config.toml
d_expert = 160
lr_router = 0.000975
norm_eps = 1e-06
optimizer = "muon_variant"
beta1 = 0.95
grad_clip = 1.0
Below are experts of layer 6 (counted from 0) of a mixture-of-experts language model. Rows are named router (the router's row for the expert), gate (a neuron's input weights, with its number), up (a neuron's input weights, with its number) and show model dimensions 0-255. Each number is 128 + 32 x the weight over its row's rms, rounded and kept within 0 to 255. Numbers have three digits each.
After each expert's rows: "mostly gets" lists some tokens that are sent to it at least half of the time. This comes from a sample of Wikipedia text that the model never trained on.

# expert 27
router:102094087131174136089086103106152102182188094146112154157138149105178153122128140099153160098137127076122120124142140208143171135162108170132147133133160133132140148110118067074132146168140076118201165140086168088166167113166125127132157084110184148149109139099143132120128147063066081153127109140139148051046111101054157131118181135107163049099141123151148137160083104123106118150149095147094151169099110084116106083204123137123128044159081108136131121152088150160191124142122082111142113118143107131105143160106164129165083210099128155055096145138182147122174142124131110165132136120102145106164149067110149133135123152125177081172121137080100123134121163055187119167141125172098122124183151104143156164167116140207172115141105159146167147160138183104113150135137087
gate0:102050122136102078085152097090090181078149112173120139150151180152080114147041165120134197208085123178104109118128100145189129119133133188134163071129106093155175150115200128144126097120140151163105176092107070110102149116080120136184119160097087139137101153146162141116065109124125124098111114120153158144152100069137075141075076138123162144143136097153155124161133104116175113151160137092144076084060099110124068144140159132104074105156149123162193095116170120169105101148104096141067132107092089072134114135108128116079158095120163119068122137196171117146126101094126144153105136110114150162144125123144150130122175129165133072169112117067064091116144105123145114103122141148080096130103118118074161194095158144156147091127226100127143104130116140153117132074124175
up0:174085084128143131103086153077128105121124144186157119114165091181096103138120129154153125187086177152172103200081091158111096117161087114163159136123174111111126101085187138073080122158151135166119173117125156198106142091141083149099158132045137077127109115164088155086170147119172119125090147134086132122153126150101160084167142137147149157102162094098119149122112101157092140118104125106136135086190173119091144172157171183129108128080135149096181108122153183125098141091125095159146128169140189082140158145160202138171135160127107139132082149164092105075115110099100192155101106217090122113161086141121147143137096092134111136156184099090187118117155150149112108083124125148116093142145131149184175181076125123130129077175161126201144164173139133187099176139097170
mostly gets: " his", " its", " their", "'s", " at", " His"

# expert 28
router:127122142116215135078147099087118075164164117145120094127124128132166133185174138094133165125069147141127116205169121122139110132141139154123078113153108145174152137097056113114203097117183118160161099102121131126171128193125118172091148084119160111210168179089161106123122144068130098102091118129142124103126143109065153089141162110149129114116134160089165132170087119087076095161108117142149181171078108094153079133155154126131112105117144132132107057120096158176162146147106141077183076094170037151132062101087126157127172151132097154125129048136145171128135178119145127102069121197089119128168153109112099093149161163118172109165086090127135136088091106133133146156146133119107111147117124122131128115160102129186143148131085157207211136199121107115145153095131087
gate0:097109170182166169148134099153133080141155112089067101167174131111123079113118122127167115185099069111124113114150130147124079123141077137157186105105125085096114111115098075078123149124174148164144152189089127143117137130157120172098105117114088084129145092124191113106124101164159099113118075123135190150121115131096121165111159189112130123106116135104112096119156113255142134129143109154135129082128121132095117138208119129128131127141155116080118056113110139134121147123149099114131103145176090103201132177186133154142204109085193094114115125111056147169090140186181149124065117135124099166174152120123130161178058119118126134066147094133124155120184139154079174139129141165038113162142160141057130143132115138125127066159136143150152102102161138156145091108125047
up0:120162154157106119108149160131091114155136141132150190139116101140156102124118102159105127153107136119132137164139080108135041095116126123065085166071075248072172149132154113135142160123148128154127114102161168157126179117123067122187090162160157141191136110122100054129124090125127148113141083159109176129164098152131136093164120098141127121128103143122157134094082089177124079153152051122076155103114113109118132140080067140103121097103168142131127111166090088119110161146124070200109117133110116092090129190144067101127142147190127175105116122125093155155119132114154079126125110162130107103086118125135130165104120139120107144093089094083105172118115184128195130140103074122103191144129182128116158143114081191180145188077100189188120088060082116124140062120146175
mostly gets: " se", " Gen", " contin", " ele", " act", " dist"

# expert 31
router:112047113057134113113070073133161128165144130169112119120112130074161119099186131119143136181120085131139204134131120153138136163140069138076154159120122177165128134123111121106136135127139052141217138149145146115124144127161113179119129121105137099150194113071114120135069106094160032120104096134120151088137138080128130100104214116136123121076154105124119174125094086131118098200146126117114125141099078091151107071115109157124121111090116115127167129111107123091135133126125117132150119096136087102104127143131181153092138163044121078117134048166121146126225130169088135195070130109057158094135152157125171102134173171132153104207151070129137195122172130076142142156127147166078105139142116137127147121123161090129181204126115111112158122113148142093127179146149105
gate0:147127106056155065117119152113162124105088134144154117185136106144101146095123145167106108110098089116102135180111125125097102191168103148151104104141131128125140076171118113124117134099117120074175101134119149157137111129090115133149096138151082146186108126136137130133183106069139124146148171142129102156114221116105149169093115145183132160065105174228097100148122185084182127174090114166156133123139108171124163156161135118077124090151172179150125126155085194144120187163156118117101173143125205162088116146123146145104125075086158071077092180129136152163119103137155097141134090132161086090129096065119149218119163122122132204143159136168095113138128121123125127161148100189142157133084069062165162086143182116115126106082088109115097119124084148088141120198118074
up0:153132094100064096135102173144148100054204106111110100148193137145084113118135131120084146129153168160164062120086144131139110095101099171135122074113159136144127090175177056123079081118034127136134095154095101105146163178133169158088160144168072144073063144167130188146131107141159165140142076164122101171129094145109091106136131143106080125099151078096120136127113097113130093117151110058086103149090133185114091174174151143097137111155133216139123125135103130165093133088131139107086092105116164096148201103134115152115181125111132100126159182134102116124097142100085130214126071139120088117147096113164140123099155080087097135136161128137132057146134092105140139128183094134159155197111176117118108101093200144187106148118147136108150129116180091111122151171125113
mostly gets: " and", " but", " &", " or", "owever"

# expert 54
router:103080168096177146138153114114160059130188096122131145134077151130135128159131094122144104148126121087138152192128138251155113128155087240126091116186120130171191117098121048138148146125230111186176134139106135101163146139099152164120106102118135155140111179088206125122143159070093116157116108152110146127090124127093198118155160132169139137125140148115140186143111083111091102176148114093068107100117113037186125081152125079143123130146125075156152136139130206127141124175091080163133112109197105076121116084088126106133087146102105151114131105150117171149136134111149135149090126125119147108143192155132138133183168165191148117176114125104158150106113083148146164161116133178092081113138139073134155169145121115133134138114123155120111141162132108112162164103116090
gate0:207069054148128119133130114084137157165155103143095092135141091144130188078184127107138126212099061077127159157130142141168116129096114200104176132129144154159124198117131094169110200151134159191149203190145145132124141144090136159161104118146109147101141092176114204133139134095139114167143137120108075158167106148090135145168104104080123121125125098139126143064158104175106137172149161174091110167077173143150145101179164180141141151137161154138173133146107152170106148164199115142108131143141180120145158102072158141125131082120159117087113122130107111156142146092127123108189132107104193133147088103100156148165142172179161110117120107162118143179073132147132183098051124179153114115102186076174113113070158117100128144139165111146090088110093121162150153155095116
up0:175142128125075097131123147099103130164094172130065177118100187116167157113160191099108137125119151107072143142134115101099120120149139110141153179159123134114163145141105070067097104105089127121132116126144128114113151223102129074056187072135138149120122061126157169158155185120161093150131114111129086069140121167129149091141092161108135132117098140097099173145105152150109111197129125099111109165101173155124131150146123062147157144135142117135142169132089092112057105070046158140103116135140082139146084137135122108125106075102137127052130147099117151051128172178119146148095138118193135154081107110143049086170112114126109126171154165086142106093093173106167134119095125176183140118059159112156128135126140187188155094135189112146082126069089121056161123140167124
mostly gets: " pl", " Pl", "in", "pl", "ot", "at"

# expert 77
router:096121142059241175132127084131167125140182083204127139119148166093106098135134127081149153101118142155153115166115124143182153114156104144084142148111160191184198123131070087109171192156152118111152133139093172142171143137125105125118138076118145078120106197110137164150107090131071107165125093163133123109111126128053141117133151077136153069094117136118119154187139100106156110149134094160117166138101130105177119096159171113174151126085076125122133076131125128175113119137096099142140089085145141080112110123096198113108062136119134164096126102134126163151140180119130094148135097173079161113154212102072132150158138158151156046104095106097158121108134140113180135139127131117095094188171155121174132135146131105160148199110046150148147120173167113065093175119108135
gate0:083085159153152132134125101145215126154152113191115132072124158136084154084093123131128092072110117070140102157164160072154080084104136147085097118138157130144102166115146129122113083169110147131111131103106152135188131179062099155130095122118102100090116084147064158119097078165146111103095102108142065111167131112133121156139159082131116139182147076119162171202140081074169129139146156136103105118163125113116114091150154118181155138108066198137142127127114076148155145141105130099188131092131148134111124097158146123117172158128059115161120038128129154113198207086105111178153088104095145113200188131110146202112114069127140138083135188111149103108181086045159132182109125116110131125146088139118153147110107132142108141139161116146077182133101111145133162122091082
up0:070113159116110161165100173133091079114124124079159075172069103153128153139155087096119156176079063169132129090142101161087077064110178134164106121107133174119138129155140109133088155176115149121126177151124167122096093106124099054147174126136146143163081182173155106151144159113222127109064136202101142159164125143109122109131166122093068131154118118140173145157137183122092191130062096138112077101104094133202158156118116096092171071124214141102081099130136145115147100103119153152151132152129155111148182125091159129137124108099145073111131189134142108126133131112097151170114126120105129138126145130116148151135202080122133111175097104158099189160140110148152123173111097120154175086155195128148138129184189179148094145131108104158091172127128112138140059181168114
mostly gets: " 45", " 60", " 39", "10", "11", " 38"

# expert 66
router:114105134094162133108079114030135097180155082168124145108158112123141133124131155140151158111147117148128180134156125086144096099175163158109146146173055149113157104128128099127177173157135100132165147100109143129206112115164134219129135091059093115177104183111167074167104159100075130098092063135141116044120046119128138116069158133114150082145161149131138162162102131079103132155137123095070146123091089074073149081196156094173136071133083099140116179182144173148161150146123105124131132133117108083145155169142088159128079143114122131134113077143187124127167146109113115136107061153111118147150165118114112069182125162083175125106129059148115126102113141133137151137139093106108110113190134081132115105184151126139214128151134173172175156122130152124116146122161089
gate0:158105110122137154133104147137167134102151123105181184102139083099102100059097169180120099140146145154110158116135071087150216111127138165146081183107151077157115123121123136086117122121058091196126192096135116098161135125106187142110112134127135094097115085186176163138153126087089137108079138139097062120169197119084138139168125126050108118107131137141155129105118160171102122108117115204149131165104153176143135147093160114120096163116166117158114076098075147103161147113139140102150137090127144091119107149159111098160125096132132154132062124146125112134075105099134117109135085087142124156156121155160084137082111084132072080160121152106174175102149128098168067146094061117134150120207148080092123138117146079046135133065157180159165143174139128157175190142177188
up0:150175090077117122106139120156185078122140135135128138116117093095117138192128159060158132126136085177195142162144134150124127203208144120098154176104122133203109090171133135156143174152106149141102119063162071176125145138120116124144134113118111131159149104162134132110160147134174118133133143142138207122138132094104100050162203112130089145083133197111139153109075099104115209180146144108115142131126126143146106140114092096076124152134128177146123134134109155163047151156117126098107144141083118082138095136135146117125090144172096194142116138079083163168097138079159186167110113137117157116172158126101138140133162109141205188109091153239134158029144121108094162089159138138127162156117169090078134121120126175170089136122109137103098153176117129076108129100115138
mostly gets: " 7", " 8", " 10", " 17", " 14", " 12"

# expert 20
router:097097154072141130112142088114138129201186122174111181108090136120150136111152166128183169126098115121157198110174105157135163174132081163144089156173115126152158118145087082102148116136118082090196131143114168139148135098152127206073150115092165151171045178143108147120150132089116049100064122125117106103107097116139163075136146113116144134124194143155140140143116111095135090159165140104115135146117087083145116133121170049170152143141064142159135053153121111124140143119080079071159133106140115101120101121100103125145101105075094166093122085140146131127197194172132083131118144132123156156111141131117091125138139123148207095202165114112103164157137143158163112105175129133121092154116190104142200089192136094176123165135088179194167150150158143138092162142156116
gate0:061107117141069166223151107148097117121159167116099083098174135139128107151214161129149131164158146098117128164144084155149077090164089105129085091181135111111099160109119134175165117114098103131100114084177087092098191125109098180132148066119132060117124128080110104166103138107073102118104147134080133121203131187120087171093176112090158150166083139064102201117137140159216096152121181140131144128164075150136157169148133104139131111115183100138154082165113073150117150191146124121142132130143113153122101110144102142107121121130098131169124127101165148087142182144132127175115107161145151119167148134091088119087149108218107102201110142130129132127113060140149171110117106117122168102122092129103151124122135148162128084083141103203108050155089109156078137131094131
up0:146085103108148129133100130175134101121159153193104139110038135168138128094139162096119141126118051076133104166135130168121070135154143152175196071116058125139109119106146106116135128151149222091075193053121086099124116125126120099071147112090137139195134083104115153082108115161127139156131143120120138145123127130091139201136109173176173094163139171148118149127168113198063117113102081122095101110117152104154117107111119115157102104146116118105126089117101082126105142088102130108110185107098129204103179126124087139112179135114178129138173128136109083087125109138165097069072170125101126147075176170123133163140126168111080158104139173204106181120145112152137134146162088197161141110034110146126162125119122149126162134055072134104105094104149091120154119124158098
mostly gets: ";", ");", "s;", " —;", " or", " as"

# expert 26
router:110054120061101137095164113112188124172142112124076126160103133132163187202136132104121142136099143127135179160128134186127135152150085175133114088153135210113161131120076126103163134182140124119124139127116162094174160086151128118035188109101159077120110115107136091105077172120155145139114117125120101082129127103103132124137169133106136070139189123138142113171108118050086123160167076117095140180063102128133105101161137143162173101122073094099115162099121138156152162166064134120133104080179127098113119114166157116138148141110106176120118060150170137149137158150055073123100134194119192104128190093150124128147144182134177094141160153134111187148135122129112152105189146124118094196171135078112202118158190109149170166110115191141167145139145171151113139137145095
gate0:172140138099084074132165154135180094158172172142143153064130158146130117142158182176092135166113118130174106152161044118162106148146192092123076129049107146116176143164103127217156086054100112111167127146134146074090088125102112137125102112120111124074155144085137159172120111081127124194077130105070160076129111133144136118172151100122160125121168072101130134133150149100191083068105165133120136146162178078118082132156122139149159122157151176149166161125146116161108123141136170134058173103083115172103116141158128131084109120078140172090128153140159168166068162141141172110118170099111147177152078142079169142156173131175150122172164112086127194149141122164150135126122093118178133150170096062102097109144094119165164102065140120169129104165161107137114109149149150
up0:063148129169130127182141146121118157162156191160101166149161054110132155167097114144140108149077104119077102051130143172112136118140062151096124143097114059133172111134119120101088117112176126153075076132094152179161143107120144128131143106081119119126139075128151110086192133213063143134123138154160077147128112123108134160166108094223105093133131134140140107118143127184164147146150120154150108102167114126093169186178151137202096133120167160124100124126104141110158111156127149142121078124144134091108072111160067163112109113105110098164123235149152069044159132138167098122097131111176095075146093092109103140130113086139179169157087106136178082090131157149159150135123160107093201129160121088136119090048156157119106101161123134122107134167098130156164157091144126
mostly gets: "á", "í", "é", "ó", "ón"

# expert 119
router:107042147102152150056140106119126116149158095124089140144097115121184136154159107118132175157161102129115152108202130081118144113192129207137112151199151176131167151149146111137131159178169089064132154150080121086125176158139079167157117131116107140145105107134186138148134083104091081130147094147164116114111142085083128051127155160090157127065119110141164143113085073094105130165184101086110171192101141110116141086146141096130164150136142095135109132165098146190134171100076113123121114120167103138113098112108125111146057179112127151107118133159145113120136197159101124181092146063072158070189178118129125075127120161097131111172055118056106122150150136102148112134142124116071082146136218077154100115134136123125162163128086135128108144171138117084106150096111073
gate0:157177148085132110163168151100111149134140139148089140136159176094161130145104146089127168114127171169098109131119150074108052117125136175121129117161035096060099087129090098141136169101115179104160056166144137123182099161194173118116069103118185194176111149146122180154129127160094130106106165075096056121104124116091066143147150137129150155076168113119119113118107155139135139157102194141130205133134130104145126149159122165105144137168088147094185164167110116141132120107038166141136155113140122129113113142123176088166136163128101149076179109130122079101153098111136132082169130099167158135125111155146107077122201190125108118123125063162142141104147107144140072139119080095087087138113129103148163151103151157177090112165147116169120084155236126134135154174097144
up0:087164093162076096066123133170166093157092110115116123101093087150113162138137158160130132136128084144122161146059104093080102098131159154097150114143111104175107085083122149106150126101122105145090158083140157157114133111185106129135159117154107151169130072161120144145081075146094170118133153168120084135121082141060120140121149077143161094134165159160107129114133150145127183098106058183109133081084093132101124138131067159175090133151089125157154145124138144137080100125199124164170098119152151132134146062042081153096088131121084117120163121198127110107129152165100179143115099171166112128117048078130151129077160124149110130170121182164124184027093052134129111161081088125146138126128081174154095144139131126132085077079058176091133121150181138160144142163117156
mostly gets: "ch", " Mc", "en", " Ben", " Sch", " February"

# expert 110
router:110109122082169140067129079085126064171152093125081115148132206092164145173161166103132210175142115143171150195119200119128111097113126157081114142139110131164145112101084117119144135123184119142174131124089193136171171137158169164099117129137184135222158127128160106141089120142098086098119112128091133089107127095059166110090168120102162108083098136077106136148114148128056086156139092170139148144054097139129169058146132146149168097175103166114136148132051120176196109143076115154147105123158082156140053073156125128126117160090116145124165059150095132077142114139133075143081136161092130121154168099139135122137091173117165101148084104093122129103135080105120136106133145116078081131116147090195111120173104142159163143133142171163124156169130128134095130114142105
gate0:083082133135071186141098098096156131152164155097168145115115145109175143063111179140114133104100142171094129186107145145111109168074147146102191110144140135163132181083071084163116164097182133152122121074118134084178120150162126163125159086155155131138107175104137106107155112176135151185143124178102139106132160080071149142093142112065109095170126069125155106118115089111103154107160099104131139136077056151128114130201120104117064109109138133128167117087144122142079133168202163127146124152099117152139120185169157090115123115136123091133157127122090113090131157143138088124103083147127113157107150108104182178111078141099116188144087206193119136163105174146108030155078142114112164112099138143074119086112155112069195110177049156131117124143131102148091146175169134
up0:047081117079114120145099081091136175119115104154165107157149126132167122124110109117155094062119162066150129134138123143101092133117128120166124064130119135133182150179111084085162089155103132163078148179160121149136116106123143140105151082098123148150108120100118128058102175127096076118170111051111102129173101152099163102128149104115138067115175145131130148084109153122132070112020151181081094173145126192122132096136172101110101134137086120168162166163164129107160121101115025105113151208075177156122185175130120147090152150115148113112148119164142126170148114174119108114111104086138121104100143167113134086150164145152210092068104136162136105079102180164128078077127141067119163090132126180088082194098164114100172148115128119129128107134146134140113136130160092
mostly gets: " D", " d", " do", " (D", " (d", "D"

# expert 96
router:134096136125141146118117089116146018121156072119104153125158164093159178180133186114197152133151127092151144091151134128146101148198109213047127109208152127140144105085121122115126169132146132159166157105116142178165142143126094158088128122098187098234150140100109125084122114089103107116146094176099146111111134129052146099175180141094119104102175136118099119182077069117124085159180100129117144141114159135099114070190165134148157055119118148136152105206124182122174146127097066084185096116130070120136133088132128122120142140117133129098136111126134156157176156144142111156044080181099147102164175115127131118177172133145164083123148105063070117102092123098142139135115116152096088126142157100141110132120129098167152149186134099108126129138131110109137135089108116
gate0:146136118132072136144111136145146135119125077086118142123125034120068165126071106165131127101137138136108143058092184149089140101164140157140114147123148117129144095128178135117152119072155109064078096085132094148124133117093183094117132150090128135157121133021137088138121081142145121131124117170193163117067145105134140168132081102097144110120119135132092159136105131171125084105061112113078113131093127118167141125168103144140157128136132157144065100124169154147047159102087151132084175094090162073181111086126115107136153153092082172199205161129099067149128089074122119162143132074139141138141120111084154113139132150134130101125101068097141106084075114115079115154164099052179114128147145121120107100086201110136136115146085161127197106042125149131146136097206129
up0:163182123137072112109135055097205098096122143098135092121167111099122141073116042170115152156193220098128149175124120124105115089127128153120117122184153160143097120172086125112139087126156090136094120175095115176171052066139123116163118080152135146116106145095163152133127189122095074135119136091109134151140169115112115106109135099106100148146143109150187176146120104177135174126136167079078169147085155167139184202104126150138151176142157128145129106106129122119101129115147111134070155076099129086172138113103151133155153108132116195146078147120107169107093098123159171131154127115095093155108112148135081080122147139091137115112159119120135119079118078194124081157139101106174121077160139076132080070143137089152091125177130134117120112164170063187148173065211126
mostly gets: " b", " sh", " ph", " bl", " Ph", " tr"

# expert 78
router:114090129096134156107081104080201095133158102146077145143149162100161142109124112123182123103131087133132157127117104111167123191154061230087151136131142126172145119146124092095131133126136121158115107115091158132136118091224084196130117136104176144120188180115178135101072124097053121136082096152114101097119088089093133112149128132175116106081115076079100156136049131104108111160192112111096130136111125115106163097195136121148146084146113108119130126134109161138191183112094105107191062154140078152129162113114151117119089164107085149066083039151094120135130169162139072163089111189099153096164161135118135164159113123130148105171084148147074157112143143105178133113166121114145098138150109091134146096154117144153103176115104143178166114151141153058113118055137111
gate0:113150122164148068127129091112110134109157147103165110094134145127168136124154135102145162140101176127074081160122101133103101070168104097200116113089136094084094146172090111092134133111140149084110110168113168102133130085130111115129102169158156094101123159122170155182062156083091119207140133145164125158118161160103165120106105209065172073185065132125098183103114114134088096127188121206113154125175125080090148189160135156136147093141143110104186131128146141070102141110144077137085117157156158121133173159140141088089089136129091110087168207126143115096095125115149142142099186155124140199140072089138145099127106136155148132071095102141118167089126117173121122158058133164072130110137113116109135168117092087162143178163181101142143105117037091115131144069169117
up0:165125111171201142119149111141100106097143135130153127139112132086145128139144096099161161146146073024145195134142084126145171155090149109154148092095148160127138162114168171129138072132099114229172079122133123122079114083121147077113099152196163117136078108157123097108163136139148098142109174130082173120094103133101084149131074115155082145156088074170142161168100073112095066157152095151109052166089091154129166124058090109114131170121126122147060186081110086105105092167150159138097110172096124127147155099136175114090160079113118151111105126073120185152113169109143093120112146155073078090139138107134138144144147104161105115173159140121180110206150089125129116122127129106106143121100049123119121097133165133139133111179147199134138035139119177112141132141107119
mostly gets: " R", " B", " r", "R", " Br", " (R"

# expert 34
router:106060107079126147124112000107132098134148083154070190151125173061146135127166117130124154154149152105169145153158131207133127122128098156103138159134174150160111104086153101146152158122125085148112162130108117157141164097197142155070143080097160107138126147117120113116108112126142116146090112121104165122127092127137139013131137120116124128114131118116121159141127080104129079158166120144095130180082106093161112108134186105147160092176114098109130112105066139109159130136118097131102103097114131133126127158162185119103120153084069166129107062155144150151172157168121148129074068119094186121164106118136099075187151145128134110150137079123130128150114147047147173174140140150126055195192135105185138070168142168165114158092084128118148114165132117145145202098131066
gate0:166117113142078093137112062140114195147148139128092154156155183103116133128177153181091151115180142120158147160108156199161143175145171162109120146056089084136106139120172073056171126163132106109099176178149174060166135184148074145162144151164141113122176144102157114155058149138108140222152096130117118126130137087120136131152155117092140170090121086115131073167117160098200090152138117136091172161152053100121134161132116115148157141168117117058139130135150094111104112167158132146052226076131114120087124108096132116130142103105144113158088062129121141109087096142146119087168123116095109140148110109145100114120189132074135126156099140141110143125084138120101094050089110162137069099091135132131127150121105105125130075157130145173161178196112133133080140162127165
up0:155090138122115145159018105132148157143105122139122104169162134106127108102128130118150129098161090175142152134156124135082125155112138170097120105144144085164135098143077138132135133121117115099086143084152075110141163154140093125143157114196060096196108098165135094143126166152117074183128116169083165131187134171102151094114208101086111145135121140134141154161151158109032132184138160136175098090152126121104130123137087121102108139098100075112165141111051141179127111110078091105159112153208134110147094169117076147116123128117156125152175092133102141125060116210112120167146111167124123111079095069119140103214110146130139130130083158127125161115060149092174078128151122168180132140120154143200130161061106104123075136104184080142169179109130161159085111080145156
mostly gets: "ers,", "an,", "as,", "a,", "ia,", "ed,"

# expert 24
router:119097117082155146124076098052136095173151109139103133137156126096146134126136134081141160159092097114161191111141171190132130177164087140093126202127089126161181153123109128155140130186178107141129169138097149109168165133142127180087142146116163107173083193106210099133146106079076131152117098157058064095131130106063181108121147165141128126093132101178162144119141098099114125135155078089093133149078131109113087118138113094115096061135122113173128057144122175095138154091087136094164115131243134096116119166102120149148083191131108134102126119167175159118125133109129122160097118136095129093162136140108052077156130165152124093157198141110140145111123174075133186155127091105132151204173167145108149124206139101171141148127122142168117128137130148110066148106139106
gate0:056137168164096154095138113082219216153141124108091154109091140116093132172126154076100125134158151136128186130104142104108144165127107155126099124126119141074164172149181121119116099090128124067083176151066175131122088106155079138131124145060129112112106088084115113177144120092146096129199106141088142087093191093070134140127140142139078130167142161112079195094129130097150141110080113172110143161175147165147181156138160087130109135086159130193100136172110110130113111151154136129130122113161161115141176151172144160124109183134158126113046101163184089144099159107142116122123125138075111101087110170118097147184088168133176067150083142186149126184115176134133157137130065194116090186099132072150080117135148114172167134097149131099140115116152166097128128133085171
up0:170125135101133123120126174086179081102174137194130147140090151123151162163148147131141167148132149065129121171192105049137078076139138154081092097138101101100104131059191108124078150103220180139092125106148190132174157143080129098108156110065140072120101072112110152098104109127136154162135154198160164133143136071127136188108093068101140165134144101075108112115130113083115160133160145119159125141149116120114123122117097124178064132098136156112121119105125140143164101137128127103138135130151167104169192118112104111090159087112148158152099151154175173130151195140118147072139124159108164123105075141163177117136124121130082140091123180149122109151088184051071171057112078136171096064137168103150101138085159133153135127117169116138120060083131147140084113103142186
mostly gets: "ic", "as", " bas", "x", "les", "pis"

# expert 1
router:137089105138153141116154112090207022169169081152104132146098142100164099125152131088154126125151090131139140158138186145090130162137122127135085141121129188137178112177139109132161154138166120168179169182098136147114134088181077121121144127116162140141124146131127125187144089083067073145092119171080196093105160081131150131139172081160165121122156170127112171142157106119104130126148112110118149138073135127185165056177144155164154144127048127142115104140086132137132185094096128108179102107175067091127159113124142146143106125070052148102125112124204107128155154161060095146103130131097151059142162100134173158155109210179117131211174160089048142099125142112149123140120108152095100165174139121154137128171152140157189125126108122184143134125151132105105141142141111
gate0:186132172155131082137114090125102176132148124149107109116163069197139111106086092071169156192144208148142119141128091192122106121174150110149083143120123192074138140126129076088160195119122139110127119110100169174154167166110159129115102108110099102160129144129153125146055165123122169063170118124080135119098126108196094198150136075135147143135155126108158129153115142155146168119181113130120150076043136112102143097100181118096115116128123160188122168073113067152087143114094065135108105135109137079091161116151160137094104074105148117118141118152116149132160140157150088167134109113114155107122166022149090134168165136134112161104132111140145100116087138128124075119081139121108142151168199154157145168139068163137136116120133083219106083105163162143070129172136078
up0:113167141129191114185165140116113109119135133133152118117197101128065123117150111149088170195088146116158124141094154155125136144156106074163095150137124137111118175131097090126103149176109153113217113118172146137153150142138155116144172165103132157122110167113136141171113106124181229140108128112098164114102162142116120118142148133112163172145135103133187155066126184182135095134163170150194113088128157079130173129191152156193116109157125157157103156169133102117147142140158058167123072143133120081074163119149089148143118059058111121112054111138075194143142196091157097162189128096084165140102147154181127117187072145093118127190136096104129136120119122113122131162084094180174149087120152096141111112159090152114099146180102141171099164127142162204127151102092133
mostly gets: " M", " C", " (C", "==C", " (M", " c"

# expert 50
router:131089140077164150104136124098098077198140061165141149204168116123152173092124099135129159108143120129168145133105131152140135199185149185075083132152174151120139124178168129165158154139160091120202137123126153109175165100126127133094120105166182184129132116126144054146089131131102121117109086180158122140111086101141144117158152128119136127130134137120134122219110064097107096126158106122134135179099153105139113097187136151177149073172075170179095130138099123094156106159109080077128120117167117113114101133131204103085090177086079103103121097141087138127154166132107135100121112137094141084108170103156104149144137188182147112217148079105074123153086130142136155098118149137098115126098151108163143139156180166126203148131094157137118171153165157061107112108129023
gate0:166157118137201144124133189138157085096145157112108083167063085156182137160156144131126158152137137172191118115148076110095113170230113132182087146119083149135175135122186113130153105198162141114142190109152204102155106112169156132138090018174104159148132151143149142153144151169155098157097119109108116107156116079176166112134143077146085131112140154151118113131195084139153056146133163161104103109151188141108129122161113109107129117111155117161088067090132118165155131131099105134076171172059094110109117125131154142090119178140101140123141130121046089119165118131128139165115142164160114141169152117157149189172138152147079097072116119115100101137151113127115131150132143085164180144103113118162121155109194111197139135168146192119097075140094162109144121175156160
up0:105120072177101118130103111083135147121128168150085087130101139139182120132099142160168131111185124156098130112099063094140104158121130129192144103121137127150158183130175118104128164110140117147148164155171163143156099122118112057139125124117074116114145129133168111166068133132121078133070068053085111181090113076131121122086128177137151137117176123091094132083124127131100122157157119144126122053161166040104109188137144131163173131098117103184143095118116145217112248124132116118119123072099126166127192211184131145142137168076144137118130156128133143137131127117167144112144109104168174131102155125157093133082145161138163183082080096102060163146140144116117101078155151176124103117088133124065159179152180109130141092138136163081067149138167090130152143157080105
mostly gets: " 0", " 3", " 4", " 1", " 2", " 5"

# expert 18
router:063101111083136139111148085096146044117168102131133147153164141107159103145126083154143105098099137079177127112145149148134173171152152173084177132140112140097210144143131057154174121163152106100143122154091219154129166131144119111065131114086220114155103163071159124127109116089085131106103101155147124106118138093122143127113171110191138086093112106111174164147099125112136114173121118117078165163111110033128097121145137122137189048187137127117134145175137152144137114138129064080152107145159095125090109151146126092122111147072092110065129095162110142139215156136128112149076130197087155142145153121106143127145130182156157126117144103098134120158123115080201168133136128107048129187191129089118089136143140146163160154153140159171114125157148128144095133137190076
gate0:142125143199132160129124129129186130129105113147153129159170071095181101146120171150103186148184091097102105182134089104123139114192151140115079062145132133135059125099138108169104092131140129129196147083114187212120091158147101115146132070174117145144136088103156131128171068131144144159122147128155181108141132088160172100128143120129185107153122155150171108183091150116138051170133142127120096159146106137115055171081084167180126117185129103134125121192064166108093075075102121177157091099116132092079172103095124111089142112084159119104076114138119167132153086160171078142137179131131138185096071123189128155146108120123135151147141148115128173166145096123165159151128162117163127141158113199081125145128122080160167065150196176134161095109148142146134131142089105
up0:139079102129093154116171142157112146159101150118130167118135142132124136152119079090114096164151161079217177154129159120140139128156094156168083108160163119105187064108082162166107154112086191165123127115169105083122097115146111183128143103138122130114177174073163105109106120094118148137097109162135131112138116121173082172152092131111145171133124103145194104121148117111140127136119148115128120125120112129160119143155164146062149070112143137129140152115098106122132119153124158079081063192098117175109141195073180123193182078101116136146093091084100149138173125097143135078099112108103123179133081149119126150124181101196078192176115156174156080157190105086164119072120121145083185159177154143058150103092132163195137160117156151187143128109098130073209164144109141
mostly gets: " the", "The", " The", "the"